From a checkpoint of a small mixture-of-experts model trained on Wikipedia: 7877 steps.
Below are experts of layer 3 (counted from 0) of a mixture-of-experts language model. Rows are named router (the router's row for the expert), down (a neuron's output weights, with its number) and show model dimensions 0-255. Each number is 128 + 24 x the weight over its row's rms, rounded and kept within 0 to 255.
Before each expert's rows: "raises" lists some tokens whose logits its average output raises strongly, later layers aside. This comes from a sample of Wikipedia text that the model never trained on.

# expert 5
raises: " set", " ", " major"
router [133 168 139 145 128 105 171 135 110 120 165 114 125 135 112 100 134 144 115 154 115 133 122 158 111 129 130  94 120 146 110 129 137  90 168 145 157 128 126 108 148 130 129 103  98 118  94 127  84 146 110 165 132 113 154 173 152 125 103  87  92 110 128 157 143 167 126 117 152 134 184  93 120  94 107 139  80  99 111 158 148 110 186 131 116 131 145  99 144  98 114 128 100 117 145  96 103  94 112 163 131  89 128 139 139 103 147 154 102 116 160 132 113 127 131 115  91 160 127 126 100 102 166 137 146 126 111 121 102 158 106 149 149 110 178 143 146 135 139 156 124 130 125 151 140 133 126 128 137  92 178 148 142 135  88 139 157 132 113 103 148 115 169 190 137 124 148 142 135 122 134  84 138 169  96 156 114  80 147  93 146 117 126 106  98  81 130 116 159 128 143  88 132  96 114 158 153 117  99 138 109 125 142 164 148 104 129  72 133  87 163 152 133 146  77 105 113 128 161 143 137 125 160 148 148 134 102 128 132 102  99 101 117 133 101 158 135 120 124 116 128 107 177  80  91 114 127 141 143 174 114  89 142 117  82 121]
down0 [148 153 132 104 116  78 162 106 115 146 131 134 146  93 131 132 149 130 131 176 136 172 133 119  81 106 154 121 126  94 107 116 132  99 162 152 108 134  92 113  96 171 112  71 104 126 102 113 118 127 131  93 127  73 124 140 126 130 123 116 158 125 111 145 160 109 120 136 132 214 146 119 123 104  79 104 147 105 156 164 120 157 136 150 147 149 116  88  97  99 156  95 140 105 124 123 141 130 103 116 115 153 101 106 166  92 115  97  79 128 135 155 127 129 139 128 135 121 134 138  91 150 129 155  87 128 134 120  98 127  89 146  97 157 141 110 161 107 153 108 113 104  90 119 151 147  75 137  80 102  80 167 121 165 129 129 131 105 137 131 118 150 154 115 113 106 119 140 138 128 121 134 153 113 138 147 151 109 128 134 112 137 154 156 117 112 117 134 105 159 107 147  91  92 148 127 142 156 128 123  95  86  80 145 139 100 104 124 134 122 122 117 148 140  91 148 109  96  82 142 137 115 162 134  93 121 114 136 128 119 129 121  95 146  99 156 201 118 130 116 139 102  89 139 148 143 130 145 109 142 157 107 186 111 176 134]
down1 [136 114 138 129 141 129  96 112 109 121 107 135 107 148 134 130 134 120 147 179 125 113 110 148  99  93 136 143  91 136 137 139 116 144 129 146 173  98 118  95 151 103 120 112 134 141  99 161 109  85 146 143 134  96 156 128 104 111  89 123 118 117 108 128 122  91 120  88 133 134 162 175 116 104 105  67 107 108 135 120  72 158 142 115 146  91 159 128 123 144 145 141 117  88 119 175 154 128 173 131 112 134 143 137 102 164  89 154 106 123  80 119 155 112 160 130 142 144 133 123 108 146 112 107 153 121 128  65  89 105 113  91 189 102 117 158 135 112 149 127 121 141 104 130 150  92  86 101 126 128 111 117 136 136 108  89 121 116 170 163 158 125 124  91 108 175 135 169 115 122 104  77 140 126 137 143  97 122 186  64 138  88 124 122 175  94 100 145 122 112  57 127 117 111 133  95 145 124 115 170 102 156 155 137 114 160 139 148 146 138 135 139 124 130 126 140 122 137 172 125 112 124 106 132 143 108 121 104  98 124 127 119 139 155 111 162 107  96 153 122 126 141 120  80 131 141 156 102 125 139 103 140 135 102 165 112]
down2 [144 171 116 150 152 148 124 140 155 127 137 177 145 122 137 182 137 132 124 142  91 141 133 117 157 124 152 152 116 107 112 114 147 132  74 150 127 152 105 159  81 126 123  95 112  92 129 148 124 118 120 128 136  94 113 128 150 152 105 163 149 135 128 125 170 117  90 160 101 116  83 156 116 111 128 104 112  95 151 174 133 125 153 176 147 155 105 151 117 116 114 114 114  86 112 164 153 140  91 110 183 149  76 120 106 124 118 186 178 147 136 118 136  81 107 148 124 148 116 151 122 144  94 155 120 115 122 156 120 117 111  73 111  87 131 167 139 105 108 151 119 129 118 156 144 150 183 129 113 144 144 135  92 143 120 119 135  89 107 114 129  94 167 142 142  78  97 111 115 164 115 148 149 157 126 163 130 144 139 169 108 148 138 141 146 152 125 154 141 145 159 116 113 116 125 110 119 141  86 120 135 116 115  90 102 114 127 131 136 157  86 101 128 105 114 150 112 125 135 162 146 131 148 127  93 116 142 141 118 167 114 106 125  70 104 150 142 118 101 119 154  94 161 129 147  92 103 133 106 137 157  90 170 105 125  77]
down3 [ 97 117 127 154  92 144 114 106 131 135 128 115 118 115 104 117 123 123  99 104 136 109 133  76 130 135 149  98 139 128 145 179 142 142  96 149 174 105 110 131 151 116 101 140 102 132 141 155 115 120 123 152 149 137  84 109 123 137 164  73  75 121 160 144 151 189  90 155 134 130  99 115 100 105 184 124 141 115 116  98 104 129  93 133 135  87 161 126 114 152 108 136 127 145 121 131 121 128 109 151 131 106 120 154 134 118  88  97 116 177 115 159 182 139 162 141 109 145 127 139 112 106 122  90 133 122 144 111 133 119 176  99 141 149 152 143 104 139 117 116 121  86 116 129 145 177 123 145 117 125 162 103 126 137 121 163 120  79 161 120  88 151 134 144 151 152 113 126 128 153 171 128 140 146 110 129 166 110 129 143 125 111 125 114 145  92 139 100  91 161 171  85 123 172 171 135 144  80 133 154 113 173 137 139 113 141 148 130 127  81 119 143  99 189 143 132 191 149 118 105 150 120 135 153 105 117 104  90 147 141 169 136 119 147 156 100 107 144 126  94 115  94 140 160 151 103 136 119 167  98 146  92 147 130 114 110]
down4 [ 91 136 156 137 111 140 101 108 166  95 125  80  92 149 133 119 160 175  99 174 145 139 135 101 151 114 130 121 165 144  96 143  55 151 144 137 130 129 112 124 141 147 150 122 101 175 148 145 109 110  99 104 134 150 141 154 141 144 169 156 136 123 118 123 141 108 186  99 144 134 146  69 116  89  79 108 127 148 107 127 149 150 168 136 133 126 161 158 142 131  90 108 140 127 124 144 126  94 138 175  89  97 141 117 154 114 134 148 107 104 156 161 110 129 176 106 133 118 169 155 147  96 158  95 134 111  94 104 111 103 121 100 155 150  91 181 154 144 130 166 123 159 142 121 118 189  81 134 159 115 142 140 161 130 133 149 186 159 136 122 134 125 125 152 134 159 147 154 136 148 147 116 124 111 138 128  62  89 143 125 113 126 121 151 137 109 139 139 139 142 131 152 125 171 111 123 146 131 144 144 165 160 131 147  95 130 142 132 146 128 118 132 118 114  93 128 136 133  74  98 132 127 162 177 136  82 141 119 116 144 110 115 171 167 124  92 121 124 143 109 164 144 126 119 132 127 138 129 150 135 113 120 134 133 106 131]
down5 [143 141 155 131 105 131 142 139 120 134 124 130 122 120  94 140  78 164 120 102 128 145 143 160  84 145 119 172 168 101 167 113 135 125  96 147 160 133 102 110 122  93 128 106 118  87  95 131 162 188  96 170 133  88 134 144 122 148  88 116 128 135 124 123 154 156 153 157 129 134 142 131 120 146 140  88 137 138  84 103 115 116  74 108 154 155 140 145 112 145 139 111 130 131 117  69 139 117 148 119 101 149 185 160  95  92 102 101 114 135 152 145 142 131 156 100 105 123 136  99  99 120 136  94 121  93 124 149 108 130 119 123 118 150  96 178  90 136 113 139 123 106 112 173 132 126  91 123 147  98 129 149 132 139 143 105 136 115 159 100 142  77 149 118 103 138 102 160  87 102 121 117 104 119 106 123  77 136 105 101 113 145 142 117 142 145 129 129 117  94 127 114 109 123 143 115 108 159 131 197 132  98 162 115 138  65 138 170 115 166 115 155 145 148  94  91 177 134 150  94 129 157 156 127 131 119 124 156 136 167 106 125 159 109 143 110 142 107 155 159  93 114 107 158 118 127 144 164 108 123 152 173 118 141 115 109]

# expert 2
raises: ".", ",", " ="
router [112 157 147 106  75 126 124 123 141 121 156 139  97 134 144 139 126 132 167 108 126 122 146 159 116  83 115 138 159 127 115  83 121 139 139 134 159 132 159 131 137 126 125 147  91 128 140 170 108 138  92  87 100 113 170 136  74 167 102  96 155 130 168  97 122 162 142 171 132 116 102 126 101 186 117 151 146 106 143 113 146 127 109 132 104 103 141  95  95 154 143 124 136 118 156  81  79 163 136 155 134 143 123 118 109 113 151  97 100 142 131 147  95 147 146 130 159 150  88 126 161 141 119 159 166  89 123 109 151 168 134 107 100 171 156 106  98  96 114  98 123 114 119 113 145  93 102 150 146 125 134 145  99  96 126 149 111  96 124 101 121 146 111  92 115  97 145 174 117 126 135 139 144 155 145  98 156 139 103 131  86 153 140 152 100 173 170 158  98  76 106 137 142 129 120 138 141 148 142 146 136 116 151 116 132 107  80 149 135 159 167 119 151 146 117  90  82  93 159 154 146 123 137 143  93 136 160 117 119  89 125 119 151  82 109 113 139 110 105 108 133  81 158 139 111 112 144 121 120 134 135 171 148 152 113 111]
down0 [130 128 124 130 145 145 149 147  75 169 143  95 143  94 141 153 105  90 108  89 165  97 120  89 118  96 132 115  99 124 142 129 137 137 116 139 147 147 131 102 133  79 158  96 124 129 138  50 156 133 145 107 150 129 181 148 103 156 139 141 142 111 135 193 141 139 137 111 135 121 149 146 157 159  89 165 126 127 151 131 132 150 130 135  99 138 127 108 144 153 121 147 148 133 137 126 123 129 125 142 134 123 132 181 132 121 134 101 137 134 104 160 143 147 198 104 138 106 165 115  87 166 145 132  93 134 125 102 141 187 135 129 170 114 100 155 125 168 152 123 129 122 133 155 142 138 134 123 186 107 107  63  94 156 138 117 126 128 136 133 151 144 117 135 187 102 113  98 115 126 127 125 115 135 128 113 120 106  92 126 118 167 123 128 110 109 154 135 119 131 105 126 137 119 119 124 131 133 115 119 136 131 147 133  99 157 112 189 105 128 131  68 125 163 147 147 124 121  97 130 140 136  92  98 146  93 141 120 133 132 159  97 153 126  72  81  81  95 153  97 114 148 167 134 131  83 101 148 133 118 127  69 119 132 146 111]
down1 [138 146 109 141 130 113  91 127 143 120  77 129 137 110 129 125  92 141  94 134 128 118 145 132 121 166 144 146 116 109 185 113 134 137  98 137 133 183 138 112 117 130 145 115 130 126 107 104 131 187 148 149 129 113 122 128 106 123 119 120 108 115  89 153 145  88 114 121 175 124 128 123 134 108 136 118 103 184 142 176 179 170 161 135 150 158 160 128 159 159 127 128  88 103  97  91 136 159 117 126 141 117 145 137 147 173 129 152 161 138  97 125  83 145 109  83 153 122 162 154 135 146 128 160 133  58 149 132 138 121  84 119 129 148 109 171 144 129 134 101 133  94 151 163 109 175 117 119 124 191 123 113 123 182 134 147 141 121 121 141 146 118 169  84  95 130 134 120 147 114 145 145 156 138 156 151 147 163 149 126 134 175 109 153 164 118  98  62 139 115 138  97 139 117 103 127 116 157 117 114 122 115 133 129 115 165 111 145 109 136 109 129 134 153 152 155 122 154 148 108 160  88 124 179 138 123 111 114 118  86 118 124 104 113 117 128 155 122  90 101 142 112 132  95 111 120  63 113 122 119  81 122 132 163 137 132]
down2 [134 158 107 128 130 129 145 105 131 132 140 151 165  87 156 142 110  98 115 133  82 148  81 162  92 122  94 117 113 172 155 133 145 111 109  98 130 142 124 114 152 115 152 126 104 119 128 152 104 115 117 161 119 173 158 119 131 131 141 132 116 101 136 128  79 111 123 147 153 156 131  96 106 128 100 144 115 107 111 117 161 102 124 147 143 129 135 116 121 127 120 149 129  73 137 155 122 120 107 139 129 111 106 136  83 104 138 149  56  80  94 121 115 118 125 150 111  93 140 115 153 156  78 133 139  97 142 153 140 123 133 175 101 100  95 121 106 150 150 153 154 167 173 142 128 135 139 110 102 152  91 154 156 123  83 148 152 130 160 149 151 173 134 113 127 121  95 121 120 142  91 158 120 117 132 100 118 104  78 138 160 102 136 143 140 120 131 125 153 100 153 112 101  91 123  96 122 111 134 137  80 169  91 141 140 154 117 101 100 125 144 136 149 146  80 108  80 149 142 143 163 140 174 135 136 145 126 140  61 140 170 147  86  76 119 132 143 129 135 168 128 124 110 125  86 136 150 119 103 120 147 108  78 122 142  93]
down3 [198 138  99 117 125 120 110 142 131 157 130 139 141 131 106  82 145 147 129 160 127  99 142 141 100 158 124 113 142 153 161 139 111 137 140 114 143 103 125 167  97 132 112 167 153 172 169 145 111 139 104 110 150 116 171 155 137 105 183  69 143  88 163 123 151 149 139 186 114 128 136 134  80 140 141 124 144 131 115  99 148  99 124 111 129 104 138 123  93  88 108 121 141 117 121  97 113 128  97 106 129 102 104  97 160  99 166  97 101 142 161 141 144 192 115 115  76 136 125 174 107 124 139 126 128 124 150 154 131 132 132 145  98 137  69 123  94 101 170 127 159 120 150 159 111 132 122 167 122 130 146 175 158 130 117 118 146 131 129  95 140 127 132 107 153 103 125 127 129 118  99 148 121 133 132  94 127  84 166 122 132 109 133 114 143 121 119 117 145  96 118 124 120 152 132 153 118 111 140 117 115  97 143 174 165 114 103  82 103 137 124 137 168 124 126 114 149  99 146 135 147 155  76 148  97 126  87 142 163 106 104 123 121 148 126 117 129 156 135  99 113 101 148  84  63 153  89 128  88  80 124 129 129 126 110 148]
down4 [126  83 162 142 132  79 120 104 108 107 110 128 152 154 139 106 165 160 117 102 131 133 134 141 135 117 143 129 144 141 116  89 120 118 148 125 105 111 112 126 126 140 120 134 106 116 121 145 161  92  99 115 108  90 150 168 124  90 115 144 123 147 114 176  95  77  95 131  94 108 106 125  85 142 119 114 109 106 157 143 109  89 209 134  95 130 176 168 114 131 160 149 130 163 134 169 130 162 188 109 107 148 177 115 144 135 124  93 148 117 135 130 121 107 127 121 120 122 133  90  87 147 124 165 143 109 178 138 127 137 151 119 121 135 148 125  88 155 107 138  92 145 130  94 103 117 135 163 110 164 130 136 120 113 178 124 139 128 132  97  62 125 152 128 138 101 118 139  98 124 118 121 106 126 124 136 110 147 117 114 142 101 124 129 145 168 128 129 166 120 112 114 143 114 119 121 125 110 128 135 102 123 141  79 126 133 139 104 139 130 104 153 200 123  96 135 151 137 102 129 125 140 110 109 176 104 179 118 119 109 136  58  93 142 110 152 135 112 101 117 121 147 169  67 101 156 131 109 127 122 120 173 132 118 149  95]
down5 [121 116 114 158 126 103 147 123 106  94 104  96 110  76 144 130 144 137 133 102 124 103 106 134 106  97 118 102 144 128 141 117 137 118 101 101 127 126  82  68  90 128 142 166 101 108 120 113 109 149 116 113 141 120 162 167 137 167 142 141 127  79 113 161 146 167  96 102 153 149 117 110 128 111 114 154  75 115 145 138  95  95 119 147  82 130 144 103  99 109 147 117 122 125 129 119 139 130  94 138 115 192 114 122 122  85 171 137 109 111 113 133  98 145 124 160 122 112 174 127 113 154 119 173 139 180 129 124 114 165 105 162 139 112 149 107 138 122 107 127 116 138  97 128 154 157 138 125 110 134 140 137 166  95 133 110 101 144 110  74 144 167 126  84 111 146 137  77 134 150 120 148 119 144 110  97 132 175 135 118 105 130 113  94 136  81 109  99 160 160 167 124 108 127  99 124 117 116 114 132 153 113  97  96 109 144 146 143 114  94 115 137 184 108 142 143 131 101 108  53 179  95 125 159 161 128  90 145  95  96 111 137 111 174 155 137 112 121 112 110 131 134 118 126 100 150 118 126 151 135 175 143 128 137 113 102]

# expert 3
raises: "ick", "at", "it", "op"
router [140 111 123 112  92 139 149 149 184  99 127 151 102 124  92 100 126 161  88 145 127 118 144 114  87 106  93 184 142  94 108 104  94 158 122 193 147 113 106 111  84 109 105 163 132 140 133 103 134 121 161 122 153 145 169 147 142 131 127 144 144 172 169 138 127  79 152 156 186 133 139 157 113 134 157 165 138 170  95 151 111 123 156  98 127 173 142 156 163 106 156 142 164 128 149 140 127 110 168  89 121  99 139 173 154 152  89 106 121 129 129 139 136 153 119 101 160 124 138 132 143 141  87 137  89 122  91  99 105 108 122 120 154 153 144 141 117 130 130 159 107 146 120 120 103 105 116 105 108 126 157 136  98 138 159 136 131 182 114 148  97 124 158 128 123 127  99 111 121 133 138 147 137 117 106 118 115 128 131 154 114 111 154 131  97  92 124  94 162 127 152 120 147 128 109 138 143 138 144 135 112  77 113 156 113 125 116 140  87 126 109 166 120 102 131 138  90 106 108 159 133 121  96 157 125  73 150 140 118 149  98 123 102 116 129 144 162  80 107 153 139 132 125 128 160 141 157 135  83 154 145  86  93  96 103 102]
down0 [123 140 149 126 120  94 131 133 142  91 108  95 137 113 105 112 145  80 157 113 155 125 128 152  98  97 157  99 121 114 108 154 122 146 163 135 167 138 167 134  87 154 137 122 122 142 142 185 133 114 148 150 154 131 146 140 121 114 123 145 174 150 151  69 156 143 155  91 126 128 158  95  61 126 173  99 151 146 108  85 166 102 138 164 152 147 109 124  80 105 154 135 123 171 116 144  97 113 134 133 131 124 147 117 129 135 132 102 170 107 117 182 147 114  89  98 141 134  99 134 116 138 139 141 119 128 127 121 123 161 130 107 137 160 136 125 118 126 143 146 146 154 128 141 142 126 216 147 137 148 131 125 112 135 154 134 105 155 132 129 155  85 127 104 119 130 167 154  86 158 131 148 112 161 131 118 115 140  94  99 110  89 112 169 114 144 118 114 102 163 156 111 153  74 120 187 146 152 173 112 137  95 168 126  91 151 116 167 134 108 133 163 112 120 131 138 101 159 152 116 138 127 172 124 135 142 121 139 170 148 116 127 130 114 130 125 179 122 110 115 138 124 126 180 140 146 139 125 135 106  99 121 120 159 103  91]
down1 [ 72 125 148 122 112 125 125 121 155 115 116 110 138 137 132 136 145 149 138 155 121 114 162 151 136 148 106  84 153 127 137 103 151 151 111 119 138  94 100 102 116 134 136 105 134 105 105 124 129 123 115 144 149 100  97 148 111 152 108  98 145  54 105 131 122  94 105 122 138 103 104 147  92 143 124 122 146 165 101 159 134 159 177 176 126 173 154 120 124 115 152 121 147 127  83 110 162 137 118  95 137 120 139 164 131 119  97 147  95 139 126 143 145 118 149 110  90 158 141 119 149  93 119 150  92 134 102 134 156 121 156 133 146 144 129 113 100 101  96 166 149 143 142 100 207 182 134 137 145 141 115 121 114 139 163 122 148 142 150  76 113  71 126 162 153 115 116 112 118  88 134 127 136 126 136 116 162 166 109 121 145 125  93 116 157 116 138  69 179 146 112 179 102 139 140 165 148 125 152 150 105 150 103 120 124 167 124 153  91 109  98 132 102 117 143 109 143  79  90 115  78 148 119 133 142 123 154 123 104 142 129  99 138 122 131 124 143  94 120 127 143 136  85 117 140 164 142 120 137  95 154 143 183 114  74 141]
down2 [131  95 104  85 130 161 157 126  92 172 167 152 121 127 130 148 120 101 137 156 113 126  82 127  99 160 141 145 167 145 150 100 113 168 129  84 108 108 136 105  67  92  94 135 128 102 125 185 116 170 129 129 122 117 127 157 142 124 188 142 155 109 101 138 168 122 108 139 116 138 133  89 149 127 132 144 185 108 147  90 117 101 129 101 121 125 176 142 123 129 123 145 161 140 119 143 145 139  89 133  85 110 130 139  81 131 118 143 104 125 147 132  98 154 126 138 122 121 110 106 146 135 126 142 114 195 176 149 182 122 121 159 157 112 130  80 144 122 107 123 114 120 105 134 151  91 149 135 135 122 152 119 117  97 132 132 104 149 123 132 139 179 121 172 101 143 118 136 113 121 135 145 127 178 124  95  78 112 123 135 115 101 116 132 163 116 140 140 120 161 172  72 124 150 129 104 115 123 128 100 166 152 129 125 138 142 166 111 106 130 119 136 169 130 139 136 106  85 112 165  86 132 121 120 138 104 129 103 133 145 131 147 184 137  98 117 130 153 155 129 139 113 136 115 158  80  95 146 113  99 116 133 148 161 131 173]
down3 [127 118  87 130 133 121 119 120 126 145 156 129 142 156 131 128 114  53 122 155 195 101 122 157  80 162  86 117 157 101 109 121  93  98 129 106 149 122 146 149 116 125 127 184 154 136 169 105 127  90 123 137  95 107 122 133 126 106 143 122 100 116 137 101 112 119 118  93 118 139  80 163 148 135 113 132 143 141 115 121 103 155 137 127  96 107 140 139 157 109  97 136 125 137 126 176 128 123 126 151 154 128 123 140 122 139 134 105  91 129 162 138 121 179 105 123 102 150 121 138  77 138 107  94 147 111 145  83  83 156  95  85 158 123 128  77 152  70 129  75 130  71 114 131 127 115 163 143 111 169 109 134 120 153  92 148 131 100 156 115 117 142 181  99  98 129 141 105 131 144 138 119 124 148 131 145 157  99 155  99 130 112 101 102  76 125 157 103  96  95 119 123 121 139  88 108  92 103 152 158 141 168 125 149  88 168 130 127 150 175 121 138 117 135 136 143 138 111 128 128 170 113 123 106 120 133 129 127 121 119  93 148 129 162 113 107 117 155 181 172 103 128 137 110 155 132 109 122 135 111 110 122 164 115 126 142]
down4 [155 161 154 104 113 123 123 105 125 120 150 124 163 124  94 101 106 145 100  99 120 122 151 162 128 115 134 154  99 177 116 108 118 141 135 161 104 109 108 102  96 126 157 154 115 141 131  90 131  90  96  92 144 120  81 158 182 135 129 128 144 135 128 101 123 126 126 120 136 147 142 128 114 164 106 190  85 157  84  84 128 105 182  96 167  85 127 144 119 166 128 176 134 135 118 122 151 133 139 163 118 113 147 128 143  82 141 141 145 142 148 149 109 109 120 123 134 154 159  94 116 109 108 120 100 135 102 141 122 127 123 128 157 109 142 151 129 103 175  84 110 131 114  96  96  81 163 108 148  91 152 128 146  98 139 164 123 105 108 135 173 151  97 141 109 164 152 157 123 124 124 153 120 127 133 111 124 126  91 107 107 137 110 133 169 115  90 149 161 155 152 125  90 114 135 162 134 100 107 122 129 133 150 154 189 154 150 132 155 120  96 140 106  92 172 133 125 118 119 129 131 124 125 103 140 135 121 184 139 154 111 165 162 125 144 181 135 107  93  94 131 111 131 144 147  87 134 147 124 131 196 126 144 122 146 111]
down5 [167 139 151 177 141 107 163 119 134 137 113  99 141 151 143 151 134 129 119 152 101 115 118 129 132 157 126 132 105 149 150 151 133 143  97 113  78  84 125 116 112  80 106 171 127 146 107 172 151 129 140 155 114 106 101 140 115 101 123 145 119  74 130 150 104 148 147 143 100 130 111 138 170 100 110 119 130 117 135 124 159 145 139 132 159 108 142 129 126 151  93  78 165 131 115 160 119 119 133 177 102 127 135 103 118  89 144 134 168  80  99 121 138  97 161 139 101 137 152  88 109  86 122 121 143 165 143 109 102 167 119  79 152 125 138 130 128 115 164 121 114 134 103  84 118 121 142 103 105 153 127 124 156 165 130 146 109 152 113 101 177 139 122 123 137 135 146 148  97 100 118 127 130 121 132 108 119 112 178  75 125 170  90 114 110 143  96 137 141 142 155 146 112 124 157 149 113 162 128 113 137 195 108 146 134 131 111 185 151 110 139 110 120 121 110 105 102  83  87 181 126 127 117 137 151 113 132 113 142 136 128 169 136 201 126 129  91 130 166 119  96 179 125 143 147 169 146 109 121 106 144 128  92 114 148 139]

# expert 1
raises: "ear", "em", "j", "el", "way"
router [152 123 183 101 141 112 135  75 125  82 137 165 152 154 108 144 146 149 122 176 153 122 112 109 115 150  97 132 127  74 124  99  98  92 101 111  90 143 112  96 138 111 119 151 116 132 109 153  91 142 142 168 152 111 108 132 133 127 114 107  86 148 130 130 150  89  88 103 111 166 156 160 128  96 130 131 176 104 111 102 123 154 136 120 172 158 100 123  96 149 128 148 172 145 107 145 131 165 143 143  84 141 109  81 117  94 136 135 160 108 157 154 142 131 163 121 114 103 104 112 135 125 146  95 149 158 132 162 131 121 119 135 155 157 116 100 146 145 126 157 146 158 135 172 105 131 125 104 111 153 134 141  91 127 114 105 123 144 111 153  95 118  99 139 109 116 118 154 150 116 152 111 152 116 186 159 173 126 140 168 124 146 144 145 111 157 123 160 100 106 111 130 110 132 166  94 135 139 122 147 103 135 100 145 114 108 138 171 109  76 131  93 130  86 175 125 146 165 119  81 121 163 146 128 104 114 121 100 163 113 143 158 109 108 117 123 163 155 133 118 127 105 145 107 143 102 134  94 124  94 122 108 120 110  87 171]
down1 [ 83  67 142 150 141 135 110 195 133 115 108  99 103 140 127 124 118  89 107 110 114 151 125  80 129 127 167 114 146 133 151 110 172 114 160 159 162 111  86 114 147 138 160 119 121 151 128 109 145 112  99 105  76 117 135 133 140 147 131 151  97 123 148 129 147 115 144 144 155 130 150 136 148 138  89 170 121  83  84 159 114 159 105 144 102 153 119  94  74 132 124  84 148 114 143  99 115 122  71 144 114 125 137  96 145 136 142 130 104 161 113 134 123 132 148 110 172 186 131 154  88 100 138 152 111 125 123 116 103 151 133 145  94 123 125 113 115  94 158  83 102 110 153 153 110 102 149 126 167 109 111  99 149  98 127 163 113  94 104 144 144 112 120 132 136 105 138 135 116 133 104 203 155 162 121 157 144 125 150 120 144 128 129 123 125 136 158 132  73 132 166 165 120 129 146 140 104  98 136 160 121 140 120 131 118 139 138 117  79  85 117 113 116 126 113 130  98 111 121 130 137 125 160 118 129 132 133 159 129 141 140 108 149 103 138 143 171  85  73  99 141 155 146 143 129 121 129 133 116 138 185 179 123 113 138  93]
down2 [144 120 118 100 124 127 141 145 139 132 120 103  77 131 118 115 171 171 142  90  98  73  96 160 127 128 134 126 144 116 107 111  76 108 104 143 118 104 143 121 141 146 167 112 160 105 151 145 104 166 111 109  87 141 106 165 138 122  99 111 125 164 110 140 112  99 147 143 111 118 130 121  69 126  84 115 173 112 142 101 127 151 140 126 122 139  76 148 128  87 119 163 120 102 114 107 155 125 138 128 133 152 139 145 146 113 126  96 112 125 134 112 120 141 130 133 115 143 128 115 145 117 130 134 146 135 138  81 129 154 140 133 144 124 140 193 154 169 149 137 141 176 167 149 163 138 105 119 167 126 166 155 103 113  65 157  94 132 130 122 164  92 161 114 132 124 129 180 173 138 146 124  98 183  88  86  83 133 142 113 130 142 105 115 112 108  96 130 126 114 126 139 121 152 141 111 172 101 113 146 114 121 146 143 140 163 126 139 120 162 141 125 111 113 147 115  96 156 139 143 132 147  75 126  95 118 106 144 103 117 127 134 144  96 130 135 102 103  76 163 154  78 113 118 185 120 100 131  69 112 135 114 146 156 137 129]
down3 [115 126 111 152 108 106 113 111 105 144 126 115  77 116 163 133 138 114 145  91 128 163 150 158 144 119 148 101 136 164 127 126 167 101 145  72 103 155 106 110 136 149 121  97 113 128 138 178 102 124 122  83 106 113 155 174  72 154 100 120 143  92  82  87 131 133 125 108 159 113 106 128 109 115 111  84 132 157 143 127 116 113 117 146 110 111 119 144 116 102 147 128 119 132 139 104 106 128 118 139  87 108 181 128 110 132 115 110 137 181  71 100 106 166 152 138 156 106 148 161 130 149  99 142  93 118 139 166 109  96 156 144 133 150 189 154 142 131 105 118 123 107 140 146 138  88  95 120 131 107 182 154 150 106 157 112 163 151 115 136 125 149 161 140 120 125 131 132 126 139 122 147 164 107 158 118 129 192 145  99 180 121 147 150  91 183 130 158 143 163 132 154 125 140 155  94 143 104  82 123 124 195 171 154  88 148 144 125 141 119 121 142 111 153 128 126 123 111 143 159 126 131 176 109 108 120 142 134 135 140 158 108 131 137 154 164  99 116 132 150 104 138 123 130 123 115 124 110 113 120 126 154 148 121 170 122]
down4 [ 88 152 136 111 144 150 122 134 157 102 123  91 124 105 118 137  88 154 137 172 143 136  98 109 120 145  52 105 132  94 183 113 155 123 119 117 134 113 128 133 103 139 144 129 161 126 103 159 146  97 123 112 125 143 189 101 167 123 118 124 109 108 126 130 109 121 146 134 104 110 106 111 164 102  89 125 121  86 121 131 140 156 119 126 116 149 147 124 122 124 127 167 104  93 130 177 144 139  97 186 130 117 114 110 145 103  70 135 128 170 139  97 155 102 169 109 107 146 110 146 112 130 125 137  95 106 117 119 113 168 106 116 114  91 149 112 131 145 118  91 124 108 139 118 163 122 110 118 122 113 153 102 137 161 148 113 128 104  70 131 127  84 116 120 130  84 107 105 158 108 138 114 108 149 120 138 194  92 120 116 113 190 111 144 144 118 171 135 117 119 154 193 140  77 133 144 134 127 127 111 120 114 116 134 101  59 144 110 162 127 141 129 158 166 103 102 163 119 130 123 142 145 108 148 123 152 139 114 145 137 148 156 133 123 105  99 114 107  72 116 145 157 156 121  97 110 118 131 104 185 130 145 122 110 145 119]
down5 [112 142 171  57 161 124 151 103 116 144 150 132 109 134 137 142 201  99 123 172 107 124 128 122 131 111 163 102 134 111 156 147 119 141 138 117 147 145 117  89 123 134 113 149  98 110 143 115 158 124 141 126 115  76 110 151 116 137 140 140 107 101 153 141 156 146 168 176 106  92 107 130 129 127 154 144 143 142 190 131 119  96 101 106  96 128 107 139 164 135 114 151 118 201 122  70 164 133 141 106 131 121 145 175 131 130 116 116 159  87 173 114 149  76 131 130 105 160 133 164 105 121 119 133 135 123 119 132 153 132 152 137 114 127 139 111 138 160 138 136  99 122 129  81 143 121 136 127 143  97 119 117 130 120 124 125 120 109 129 123 107  84 159 140  97 132 133 114 137 147 101 160 128 117 119 134 110 119 137  80 123 155 135 154 108 137  92 127 113  94 124 105 145 144 155 135 110 112  97 151 101 173 177 116 144  88 125 110 135 135 155 146 121 160 107 145 151 125 106 146 158 147 161 121  80 168 136 127 174 182 169 102  69 153  94 164 147 141 121 164 135 100 122 114 142 167 113 152 150 151 114 105 139 122 109 100]
down6 [101 121 154 152 118 137  91 104 141 119 110 135 127 145 134 112  86 166 109 137 152 149 158  91 130 130  98 134 153 108 129 161 113  89 122 119 110 135 115 144 122 102 141 154 120  92 131 154 128 150 111  96  85 125 113 133 122 103 117 169 125 108 116 112 132 113 178 128 107  91 107 153 144 140 153 138 160  85 134 150 133 113 149 133 169 106  89 118 116 155 108 152  97 165 129 157  92 171 130 151 119 125 116 129 128 149 145 124 146 116 160 110 168 123 170 159 109 191 138 149 168 102 122  85 136 123 141 114 102 115 130 123 159 120 111  51 161  95 109 153 166 153 135 109 163 118 121 138 112 121 140 120 132 131 101 110 112  95 131 102 120 125 102 119 123 121  73 149 130 160 124 175 187 178 114 139 175 133 137 132 169 121 114  89 132 120 125 116 111 134 142 140 142 138 123 124 149 124 117  84 154 116 154 122 127 125 145 122 171 105 137 147 118 146 144  77 144 191 143 178 127 133  99 115 108 151 108 106 127 124 110  82 124 132 144 133 152 104 119 106 147 153 184 109 147 130  83 155 131 105  92 139 115  89 169 162]